python train.py --d_model=160 --router_score="softmax" --router_z_loss=0.001 --seq_len=512 --train_tokens=589700000 --dataset="wikipedia_en"
Below are experts of layer 4 (counted from 0) of a mixture-of-experts language model. Rows are named gate (a neuron's input weights, with its number), up (a neuron's input weights, with its number), down (a neuron's output weights, with its number) and show model dimensions 0-159. Each number is 128 + 24 x the weight over its row's rms, rounded and kept within 0 to 255. Numbers have three digits each.
Before each expert's rows: a language model's description of what the expert responds to. This comes from a sample of Wikipedia text that the model never trained on.

# expert 15
Common nouns after the or a in descriptive prose, often biology and places, such as species, area, line, process, Location.
gate0:106099152086136151109158129071111122171088146119130124166116121139140121135123177118107123135106128164113130096178163181099139110103099169126112109136133122144090134153159130121163133091143107070136149096154121106152168107154108175143117148137135153119118103135119149090133135149150136136136064095129110136112119119137127100103150114106117088084104148133115137110114110189180106137135118147175166133100107135115166115133139151124140142140131095135145093134105145127155154144139134
up0:146153114190124109130097121169160149127130135145125129083130140128160111097129097120153146140127140123164124147112100069146127109135165102114120129121126157133141099119108123148096080130125092178127116177122113148133093181143141094109163123168163107156160099117138160172132097102109147157106189115118150105147142127100133132147103103159154157115166105164151107153146137133110157127140122110117115165102161094164079129123083089114112138133119150123118132123123132108101101131110139
down0:142116126111099052135127107088132119125127146119146114125127125111131136160111147128112153101126149151117137161088119158142103107075118152112160120083158156118130108164167106096135112118148153150094148135149104101116189105121129143140129141150142124152145152119132118103107116098104109101107108200110153093167162161162123153140144127131116146124144149137138125058155127101146102100113094109125176132126099115128103114097094104134113092106108081108157130094110099125156147159125122

# expert 24
The preposition of after nouns like one, part, member, herd, question, with some among, for, containing, regarding.
gate0:115157085127148107110096120128119155123137159122162112084152149091125145083103122083106120124153132145121127154106127113139145128121114128164112170165148168088120110146106118099112123152125083134137095120153078112126103115171135129134137127158098114154135157072122140086130115143141114136122128159161111097120083087106151129126136137091084111158106143089114109149111124138158140140139153107138110137134120116130141113171158123147143127162110127186071100142088154161070118145145096
up0:121116129169126123147145120134099092164123111127124114119123184123101105113119094118092131120154137149076103125186173133120104113104119122111158126142176094159181141130135145109110121168138152157128205093134093109088136118123164127134132139099133111156086094102123160148126125117120118093171149094145107127159131171108112132126129154131109131170099127125134130141155125142153125100094126113108091104145164116125102110103129088156151091097126156160155141132112134115139131077111151
down0:132117189137111120120132114089127110122141133150130137145090172142143094142119135139142104177105126144158120110086139078174130157167132132153122203105142166129113137106121144119154130137128088151151101129136171166156134151088120092141146085146100074119170115136155150137149109136159097128086123089167141101109081133107138119102137166120132154142134138106135154129109131167133113135144091115081125110125083128121112142126090116108130151167119112149139084127156131157128119115130125

# expert 56
Biography and sports verbs after a subject, such as won, married, moved, debut, losing, plus slashes in coordinates.
gate0:118118124158122118134141120129130112114112178103141128135153122097146106160175162119115124118107141127119166131154150103104144150147115156129079116098132143132090080117128101127129124143150056111130106115123142140143130182145144079124101080152125117119140179147162137147119132113185139107155117121107127131098101129136143100086175111121184163108133133077114133117120098160137106110155130139122142121188110159093132123131132086146088141088088123148109169146114132102116153124156120
up0:132130156127104125107136135130143120126116119150124155134116141164115117120120098160139098154136101177117082091127130172146102148116116079117151155132124117154131165135142151126101159099153156113128137107172114084114102120103116131130169200121129163130131120109142116113129109129067154114117149145115130147146155166132111113167108124066061131118102092137178120165118170108129132121121105095126140149134115154150125113154122177107130157168158123078125118173130112126157100125113142
down0:161132142139096108149112116127143137132090166106092155137119083076089164142167121141123095172109132137117162103129093123127095120161132144132123114125123142125132118133149123130117156113117113110155130135093152141163143094137146082166153153151138128116159130126181127124155112137173138171109134120138082105086123171097145148163212099118158152107110145121121111133131083150113107117122119150123156099111123176150164139149101132122141115170140101092116110140152119083118128125161126

# expert 63
The -ed suffix and its variants ending past tenses and participles, such as arch-ed, spe-ed, prolong-ed, released, produced.
gate0:144139156103150108163114136098121141119112140128098141141158098118137107136129129162056105126102120096126121110151126158126177107144115150136173129162119125157078105116121140116111107149111120108145099144130157070124140112160142135144087171093115107135141147108179108140137110140146142137120154152114124104110142107139163113107117092166140130136134142176150115153113130088134103120132092126112153159133131109095106199121140103099113102128147164122119141215155122131141102132178115
up0:088114147158131170127132121112118145138123156174103093105182143157172103105128139160091093141133123126120116129128096108156189105159137135095152120147143121168141094124137159157129076131130104105137134142107142105147130115124122127129139137120116087179154129115125099089147092142164128122146092118145147082135183157132132159129102104160186108109134137125158160138103138095128133134115103150105154133143091119102152171118144106108112118174172140119105158153133148103126159157122147
down0:145075076171124108107147122113162139102129129109099149146080137134108143129140165120144119080137130127155163145129123057161114116134138128125076134122121148106094100136114143109148131133089102099112166103108118142119146137136157139151125130124118118129137106124175125131116136167103119124151133113139139175147102098109165145138103070134132146085177137132120118106156105086151158125130136163126123143091151124111097142178172128161110160084093107138109165117090136146097133102149140

# expert 36
Common nouns and adjectives inside place, institution or compound names: West, East, Old, Post in Post Office, High School, paper mill, access land.
gate0:141100128101169122136155131143099169173112150152142128122121121121124180111127141120154127137125114112117114116124127116139151107167155083145097110176094108103156108133140121131148125148130108155137086137123149138121112126141166136109163111203147107121090145145139145114143070122132099125091116096138144148111091134147125124150113121091146157140089141125117103079117133093106092105139106157119109076122162134072127069143079133144127144141138121149111147160144153160135165138080137
up0:153119128110180118142138140123101176168133168121118127120130113117126181134125138142167129151113118122128137121126128119120144120161165081142105106155099085113139100124151117135147103146126109169130077134136143130135113119139168151117152110199134099120088159142141136106123074108147108116102098118129138146110086127147123138148132117081150162144075146105116110083099131089135095114119113134123110074134160123082107107142094136161151142118141118152122162144146173154145178141091146
down0:097123102097121107118118135128114119126112153153132135148108146123094099143103150104082099123108102139140102137175148126103092096169088167117130130107163161116111142127105119171097108121094156156115112113124116128133155170084097106153154141114144188175135098110166140125137154153148146137146090171109091096143104129072172109098120152151130131114136121156127102167106117127090132113135156126154089119111128104116107127106141105136126127119116157119112147077124098130142130126198125

# expert 8
Prepositions introducing places or dates, such as on, to, in, at, after, plus On inside titles like TVOntario.
gate0:171137085110096145105173154121120156123112084161143093120110168144105133102101041080147130148145129101132130136121137131092137177118175128105140149126125136145142131123156111137127135130142132111124080065094088113120127135091119103156144169134145097135115128141127146120089136088153137127148167152181101144160153160085114099125104131141121114134112143129160163153098097115159114125134118130151135100122130097119149093116129132158139127111139124124140171090149121102155097139154127
up0:096131144140149156141088094140139106146140140049115134127147144070134131155170159130145132134095121141120127120122166118162126081101118133171077116158157098096126137149112114126154116131128121139173170186138113128133118134148167174102118114128084122131144121126123117158146096141128125134120093117116124126091146093137145110133162136096153102146122142124121092120137130132126140145144159174098118155103140173143111176125131081082127140135096148154106112150120168162097158112094140
down0:131118085109119132123142134130128125158163149123119121095159120115086156117113145126105201131130128143147086152091138114141149140122171158121136109169156133115167101088128133107113138124137165093085120084149091093149121158118163116156117134148168168149106128126140096129119144142115128084109131145141108187147144105158132111136139141099114140137138135141116130143119091174147102137126133112136178087148089154097112127127148150134141109168115120090116143150116164182111115074135084

# expert 29
Prepositions after a verb or comma, such as as, for, with, by and including, as in "appeared as", "along with", "filming for".
gate0:139131177142138120135156165146137138104162151084133161171114136104138181142147106130125113119151150099181109117141145172158093150162113111121149134156133133108107133185146140145140120142126158109141120117150129125178152133139138141122079126128133123094144175128126154122122132126149185159078088113176125177138147150164179089113148098137164118090101128099108116132137141091167161173130142123142145129146149111099091146104136135149131115152147092103145133115145118122113113117142139
up0:137147142190141149104149146105124133128126137074096154129143134117128136117102081122118125082138152138167135072117128141131130163166111150116153164125149116121119170110146126160095129121125167145113130168138167116169169159180107147125102112139139157111116173102135163139140101136158142138118104101160139123100141134141211141096141130100102125098117132132101116142097155097136137134157125093135165138121138118091098161147152138135130117145142101103157085129132129090129134084136167
down0:133094126135145120119098121132141088106134099145155129132136127150118139103102117142104103101117130086137081113118125132101120136080178140131140132111106139087136163156099117127124151155117096144181121133101149121133109107069165099114188125086081120100120130133114148094131153133161131165173114128160103113144115104141059111115124110149142111152147134107192123131104113132133166128111121129084139129126092113131144162124168102165130122070113147155148141102107119109154171136127115

# expert 48
Main action verbs and -ing forms after to, he, or and, especially make, made, took, began, announced, as in made landfall, to defend.
gate0:129164127146149135151181096142124127103099083139142119085151116119116133097118166107111162116131133105122122159131129110112119136105143151108092086086139088136143128121113113125109105094115186137135159096112143134150095104129124105159125103123128117147146090153188105159118138134135118172175097092106095130137129089095132121112140136154130074118129136174111146142105081112095146118101140096160148147110127139142157082135079160110123085126134125131183130101109137155097130123138154
up0:135079127159122122142074154149119138156152154133099145176156151161135129154161099099147120174129124145104158118138142154128109143108149101144153138160141163145076091137158118163151136126139044161131074114158121116116154108121117134083137142131108120133150153107099135124127140152161130087130160144155146111120116144158138122147103136077108185122122136111110101116130161156146133138136140165080125118145108114116109156156154090105134156111099100107112125118107121163147147158142138
down0:119154101157115137132167103111098101113146122148137101175111101139151139171123143107123145119116124122109126136130142130122108120128105144108128110139110108111146104110136145168087102144119122135091151180165067114152168153160146161157125137120100142108123109126123137120082141110125132163095131131156118143078117098132110150116156096147103100070086163107130118160185115129122136169159111113132175122130116100131129115146070125145125080132081153178132168120134137149106142113086121

# expert 54
Plus and minus signs, dashes and century digits 18/19 in election swing tables, score and year ranges, dates and coordinates, like +14.19, 29–47.
gate0:134122134113074065125125158170151178163123110122145179125131167150146159125114164118153145123131086102115120133127122120117139133126135119143100117160125119129107130140120128178126131090141136126120129119112132097134122114130114067100126137145145116116133159137125141119124101133193104119185114081110148117126166140160141155106114160112088104164121112105115112124132089154130126107112162135096090136114116152166081108148085129113195143094113085162127132124131122155143146122095082
up0:151096159132065059107137175151135160162140109136125149123106153152163138127139195133122120119110121109115132164136125145138153131105148094154084088132117128107130130142111148162104138093121143118108137098097147100116114104119106077114143122159123122097134131118116165113112080128183114100176098132111156136147145135148148150086139132127104084126099124136115106137151111152122144105110136141118090148133108177155091110118086127102157145089108115159147129105107108156145125115093103
down0:111108136098107124114149131107101087143124120139129143073140151115155134105100128088106133119146147106172100091133111112098117127140115095130130113119150133129125146129121113127100164111127161149083163146133145114129172123049094160180152124091124098161104097118094156123106109131106114132152142084130124118106168146110103076126145104128127139087150127134134167112119132150137134108125130098125100139150142170086164108119128132101108101175190114185155104107138154129129109143121105

# expert 38
Short everyday words or roots inside compounds and phrasal verbs, such as back, off, fire, sea, hand-to-hand, undertook.
gate0:159148134169082106133085137073186127099133101149121101140158123166158132169130102139122126127139121140130096168123122145129131088110119139151104198143113083098114104122144129127106129155148122101122106135104159172124146157140108125149141109113147124167124135103099149106157119115120125107136125096096121125115119140144112119118101137138143151138136140140124155131159132145186109158112148099096167127119132099129120104085137151111187114164163163111160121166132190088157096130114127
up0:126102138116164144110160101157108132153136141109130157064110155088115121082142160122158110122117131144141136096148139139155153150186123138097156102106120117168125142148118141117153136106136128147126153112161106077144095101137134120102128128142076115084085087186157111137118133145107122108121162134158129139097110109110152137142171131076140103159119136112155111117124109113104122090138098120127107162110141152119140150183107110122101130096110085140111135073117112153117168146159137
down0:128154122120139116154158099139162128135125135167159134112137133162167122111123124142152134095128126119146125134165146199171105158100115127120084141133104161131172123130126142122104140171111167157105098117098180149092130095138141105142129126125154133129127144121110134109127167104127140124216166146138145087153145125135103142075144126139136105152084090136152114086146120103162161148091089111146135115124145148160126137107168115168172114134131165135127124133130104120137152132092101